config.yaml
num_hidden_layers: 9
hidden_size: 448
n_experts: 64
experts_per_token: 6
d_expert: 48
d_shared_expert: 0
hidden_act: "swiglu"
moe_layers: [0, 1, 2, 3, 4, 5, 6, 7, 8]
router_score: "softmax"
normalize_top_k: true
routed_scale: 1.0
balance_loss: 0.0114
balance_bias: false
init_std_router: 0.014
lr_router: 0.000651
num_attention_heads: 10
num_key_value_heads: 5
head_dim: 64
vocab_size: 50257
norm: "rmsnorm"
norm_place: "pre"
norm_eps: 1e-05
positions: "rope"
rope_theta: 10000.0
rope_fraction: 1.0
qk_norm: false
attn_scale: 0.125
tie_word_embeddings: true
parallel_block: false
init: "uniform"
init_std_qkv: 0.0297
init_std_o: 0.0369
init_std_up: 0.0426
init_std_down: 0.0426
optimizer: "muon_hyperball"
learning_rate: 0.00957
lr_mult_qkv: 0.7
beta1: 0.95
lr_head: 0.00546
max_grad_norm: 1.0
warmup_steps: 200
schedule: "wsd"
decay_fraction: 1.0
decay_shape: "linear"
final_lr_fraction: 0.0
batch_tokens: 131072
max_seq_len: 1024
doc_mask: false
z_loss: 1e-05
train_tokens: 367600000
max_steps: 2805
dataset: "wikipedia_en"
Below are experts of layer 3 (counted from 0) of a mixture-of-experts language model. Rows are named router (the router's row for the expert) and show model dimensions 256-319. Each number is 128 + 24 x the weight over its row's rms, rounded and kept within 0 to 255. Numbers have three digits each.
After each expert's rows: a language model's description of what the expert responds to; "comes after" lists some tokens at least twice as common just before its tokens as in all text. This comes from a sample of Wikipedia text that the model never trained on. Tokens count by the router's weight.

# expert 35
router:120079163114126124132151102103119126167106093180118147110122125131116138113154068123108099096163084137197138125107109147109091124135108093114128133152121147123149124126195095109089147087149131
Infobox field labels. Field labels and their colons or pipes in infoboxes and table headers, such as Years:, Born, Species, Binomial, Career, Coordinates.
comes after: "-", " |\n", "\n\n", "\n", "==", "|"

# expert 61
router:134128093138131133128115126125119153096103132156128167068078106118154103152133123162087121125121087124087094136115127072123145141115111125153120128126103131088122068107127104111148131098118139
Table headers and units. Column headers, unit words and zeros in tables, such as Length, Date, Position, Goals, ft, km, and runway or station tables.
comes after: " |", " ", "0", "-", "1", "2"

# expert 34
router:151167148138116145129088153099132128128137143109134141141069118170148153138150131090109085103165113091103122134142125097160154110092085126119147130119119174079094109083102127106137107114132128
Table cell starts. Spaces and symbols opening numeric table cells, mostly spaces before scores and stats, plus dashes, $, £, °, ′.
comes after: " |", " ", ";", "|", ":", " /"

# expert 59
router:120138117130101131145109127125145090140137085141085129148136124122150110137134117157129094169090118132086148108112133121116127156132133138116139135111116125097118119134098145142127122145120147
Determiners and quantifiers. Determiners, possessives and numerals starting noun phrases in prose, such as the, his, their, both, one, two, often sentence-initial.
comes after: ".", " of", ".\n\n", " in", " with", " on"

# expert 23
router:114161094145150103121087123173121167124104164114122126163116142134121081117121118142125147158137162139114143143114165158124111131130133118136116166143142103182137148093109094126125111117105154
Personal names, header words. First names and name starts such as John, Michael, William, plus table header words like Skip, Candidate, Team, Contestant.
comes after: " |", "-", ":", " by", "|", "="

# expert 1
router:144075117152114152109105128156102157133161152138155122118137156123147178147143128110130101092130126147137122142157127110114096120115125122083107175163135114136117155164161149114126149110158109
Year and number digits. Digits and numbers in dates, years and table cells, often the last digit of a year, such as 199|7, 201|5, 30.
comes after: " ", "201", "200", "202", "199", "–"

# expert 25
router:138173171130119122114141127098139104117141083126105112101078109104122106153126129164117151065104135152100099118157120144142127105120103111146162114135117142118115148149085145168178104103125116
Narrative action verbs. Past-tense verbs and participles telling events in biographies and histories, such as made, became, released, Stationed, argues.
comes after: ".", " was", " he", " He", " and", " to"

# expert 39
router:096108088145142096127111162114123096137148124140131148120156135125093104134137164087122120144152112174104143137142132080120160131132122090095127112166092142148137159100123135185117095092129155
Section headings and openings. Wiki section-heading markers and tokens starting a new paragraph or line, such as ==Family==, and the opening parenthesis after a biography subject's name.
comes after: ".\n\n", "\n\n", "==", " |\n\n", "201", "200"

# expert 58
router:140105077143118155134146122116137139127109137123130123125152082134116129132109127133071137109108125153102118090148124123117165095101071124165156070119145146164079141148080083104175104099134143
Stats table cells. Numbers, dashes, minus signs and labels inside sports, election and statistics tables, such as −2, ±%, Won, Nominated, 100.
comes after: " |", " ", ";", "0", "–", "1"

# expert 41
router:107160124153126132122151157122132128126099140159107138147111142121150110140110131138138174099105128130097116138130146132137152113160118126165197125088151125131134100086099141202149103149113091
Verbs and articles. Articles, auxiliaries and main verbs in running prose, especially a or verb pieces after to, such as to a, would, marry, travelled.
comes after: " to", " and", " is", " he", " in", " for"

# expert 22
router:123104135124120137157107105149128170132112132155104102151140114163099109151119119105113121096102125111141125120117130112113112153120097140094130172115117147141093089144123162103127148121144106
Reference and infobox data. Numbers, initials and codes in infoboxes, coordinates, ISBNs and taxonomic authors, such as °N, ″W, 37, and the L. in L.O.Williams.
comes after: " ", ":", ".", "°", " (", "′"

# expert 24
router:167123144167105147160092138120133131113183087089127117127140143166135154126148108109120103092121144075133116146137164083126128114136131138137151138087131129095142139110106141093155118113126165
Counts and measurements. Numeric digits and spelled-out numbers in scores, statistics, decimals and measurements, such as 2.5 miles, three, 10 minutes.
comes after: " ", "–", ".", " (", " +", " $"

# expert 29
router:110188119132121135133106130142144133140137128152154126159092150161140097113133110133120119180146146104130169144099108148086109125163151104136089131141121127154157129125179095180141156147091127
Line-initial list markers. Pipes, hyphens and equals signs opening a new table row, bullet list item or section heading, right after a line break.
comes after: " |\n", "\n", ")\n", ".\n", "-", "\n\n"

# expert 6
router:105128102153095141139147128113097128146116122096136140111114113110123123150150071162132180145131115108127143123096145055136115138109145143078138158115116092124144118095126131128112164153146103
Descriptive adjectives. Adjectives and adverbs describing size, quality or degree after a, is, very, such as large, long, well, known, tough.
comes after: " a", " is", " an", " was", " and", " are"

# expert 2
router:077102109154146158114147138173116164112105112084117162134131146108114115116102179145135111135130152149134141136125142159113126117133125109097124142101126135105114131119168120129105141097131127
Geographic feature nouns. Place-type nouns and geography words in gazetteer entries and infoboxes, such as River, village, Location, Coordinates, County, tributaries.
comes after: " the", "-", ":", " The", "The", " •"

# expert 33
router:150124106118114140133144100142077126139124166129097134085167131132145131122107146127141127154137155121105157133111134171149141158152096144116127119112076113127151095167111148099106131131096130
Determiners and title words. The, a, this and possessive 's after prepositions, especially inside song, album and film titles such as Ponies In The Forest.
comes after: " of", " in", " on", " at", " for", " from"

# expert 48
router:146122112184122166158113085140146169131127113121098125141144151141133136148135156109115102107154139137147117159165158077087110097151124134174166065125133152164138098148149144093142097127106164
Numbers in infobox data. Year prefixes and figures in infobox-style data, coordinates, populations, tables and parenthesized years, such as (2006), 3,300 watts, 53.
comes after: " ", " (", "\n", "–", "-", "′"

# expert 0
router:121163110079178136107104133121133142139150129093114119154127180084153142142119132085164115099140123096118140118114138108122111123123127110164172134129124140148101160110150159127139142133170146
Year century prefixes. First pieces of four-digit years after day-month dates or "in", such as 201, 199, 194, in biographies.
comes after: " ", " |", " (", " in", "|", " January"

# expert 55
router:139123111136101092155126104097123159152116178131067120104097137140143149163118125149109110148145126154124119143090130131090120111119116147080100125127107098118131124114164153137148088128144143
Album credits and infobox fields. Roles and field words in album personnel lists and infoboxes, such as mastering, backing vocals, art direction, Label, Released.
comes after: " |", " |\n", ":", "\"", " –", ")"

# expert 52
router:124154103128112149116130134142102114140102122072146142179135126151149168131150157116154131177128158075101135112100133133129118160099156116133118112175122092111127104091126138131121180112175134
Common topic nouns. Ordinary nouns after the, his or a in biographies and articles, such as album, life, season, career, government.
comes after: " the", " his", " The", " a", "'s", " their"

# expert 63
router:090161110144126152154080146125120116114160078097142130125132114129137118139149104137099168099148170129137125124115162131133140124095134120155107154170140085109100154079148149130099158136154148
Idiom and phrase nouns. Common nouns and particles completing fixed phrases, such as under way, at risk, in terms of, part, time, out, role.
comes after: " the", " was", " a", " in", " is", " be"

# expert 43
router:089124109096099144125109130123137096140145128108091130165135118151117111141176098144116177149119116145130120087142144085127135144120151132121164154137093101094165116107095125131121146151124136
Determiners before nouns. Articles, possessives and adjectives opening a noun phrase mid-sentence, such as the, his, their, its, similar, corresponding.
comes after: " the", " of", " a", " in", " for", " with"

# expert 9
router:106182163141109135138139146149128159115130130143121090154116123138136123103101131146089126163108145143148146124062136122098129110159133123146090156160110105121133120072133102138147105158151163
Table cell separators. Pipe separators between cells in wiki tables, plus line breaks, list dashes and succession-box words like Preceded in structured listings.
comes after: "\n", " |\n", ")\n", ")", ".\n", "0"

# expert 60
router:100126129125095128082093114140101101141110133159062163100135139122112124144130128142192125175171106129152155144135157144102133128114099145092095116095145124124141169152123120112089149126119105
Nationality and modifier words. The words of and the, and nationality or regional adjectives before nouns, such as American, British, New, South, in titles.
comes after: " of", " in", " the", " from", " =\n\n", " United"

# expert 53
router:148153132097123113111103137091120121127140126115143148146158142112097148130146186112114140104100146134125092145151131144101080093141142150155139094081108146140106133129118105104120119139126163
Spaces before numbers. Standalone space tokens and year or number pieces, above all leading spaces on football goal-scorer lines and before years like 2009, 1975.
comes after: " ", "|", " |", " in", "In", "201"

# expert 26
router:170115084121074115131120142129177176142149101138139126153114098100138130172143138131147105098148110158103101109160135121112151108086122148118116106130165155151102126122101143149175117134131103
Table numbers, spacing. Spaces, digits, percent signs and pipes inside numeric tables and semicolon-separated stat lists, like 4:50.4, 30.1%, coordinates °W.
comes after: " |", " ", ";", ".", "0", "–"

# expert 44
router:124148102154151139099109109173117158174102182147108155159166100166118107150096132157110118111143114160139142132120154155124131106111116132142128142170152155158114138145144095125146129103099100
Name starts in tables. First tokens of person names, countries or entries in table cells and lists: John, Robert, United, USA, New, football positions MF, DF.
comes after: " |", ":", "|", "-", " the", ","

# expert 56
router:156135109147138104121078066150097157155125135129090151140107164162127137119089124174136122144143181126134137106123117170096146134147128150106136144167182134145136144134108085107133140119091108
Line-start name openers. First name or first capital piece at the start of a line or cell in tables and lists: Jimmy, Johnny, Robert, initials H, E.
comes after: " |", ",", "|", ":", "-", " of"

# expert 37
router:142103101079125115147154155128140096129129088154113110156134124107144134108162081150106114159083083156193095105142125092150117122111118083103177095120144111137111119122163112150136147109150115
Copula and description verbs. Was, is, are and similar verbs after a subject, especially opening definition sentences of biographies, such as (1910 – 1997) was a.
comes after: " was", " is", " as", " It", " it", " he"

# expert 17
router:149172169091172157116093172123120121154166105158144119132119139105124119101158182063100111141137133134093149142145096104157126101126122129159143133120129124091107111078096143129131149113128157
Spacing, brackets, line starts. Bare spaces, opening parentheses, line breaks and dashes, mostly at table row starts before years, before attribution dashes, and in math markup.
comes after: "|", " |", " in", ":", " January", " October"

# expert 4
router:172118119144092068123117114106143082168103141146147145080130156125139115151158133130113069117097111134114147126110111133154138112162164123124153127146143143114131092161116141133146139140133157
Clause-linking words. Commas, conjunctions, relative and subject pronouns that open or join clauses in prose, such as which, who, but, he, it.
comes after: ",", ".", " that", " and", " but", " which"

# expert 19
router:142158152130120132115136115106148116146116123143150150114149173154153121101098132179107156142142147135130162103137085178087133125139129129107110134166121159134147117120119091132138132117104138
Table cell separators. Pipe separators between cells in sports result tables, squad lists and discographies, plus coordinate marks like °N and position codes MF, DF.
comes after: "0", ")", "1", "2", "3", " |\n"

# expert 51
router:125132111144114137109176103125129113125079110160110106148111118142135127162147123176133124158168101099109138126082107159110148106108137151118128107140106123135121119070170092098137120118090131
List item punctuation. Dashes opening bulleted list items, periods ending list entries or citations, and separators like semicolons, colons and pipes in structured lists.
comes after: "\n", " |\n", ")\n", ".\n", ")", "0"

# expert 45
router:121146146133160131088095121161083118129152133152115121128107130117102154114128112121164088175109131097158147124145145120114120121148095140123089112157148137108158133173166104095105165109127129
Institution name words. Capitalized words within names of organizations, leagues and schools, such as National Football League, University, World, State, College.
comes after: " the", " of", " The", " (", " National", ":"

# expert 47
router:141092131147088147142149094068165119140158117159173120161118132142131126135103120108166112128144099130102149118123133108116165144136108148133117145123120163153147110127097143101135128121157159
Census and percentage statistics. Percent signs, digits and words in demographic or statistical prose, such as population, median, households, million, average, with 99.6%.
comes after: "%", ".", " |\n", "|", "0", "1"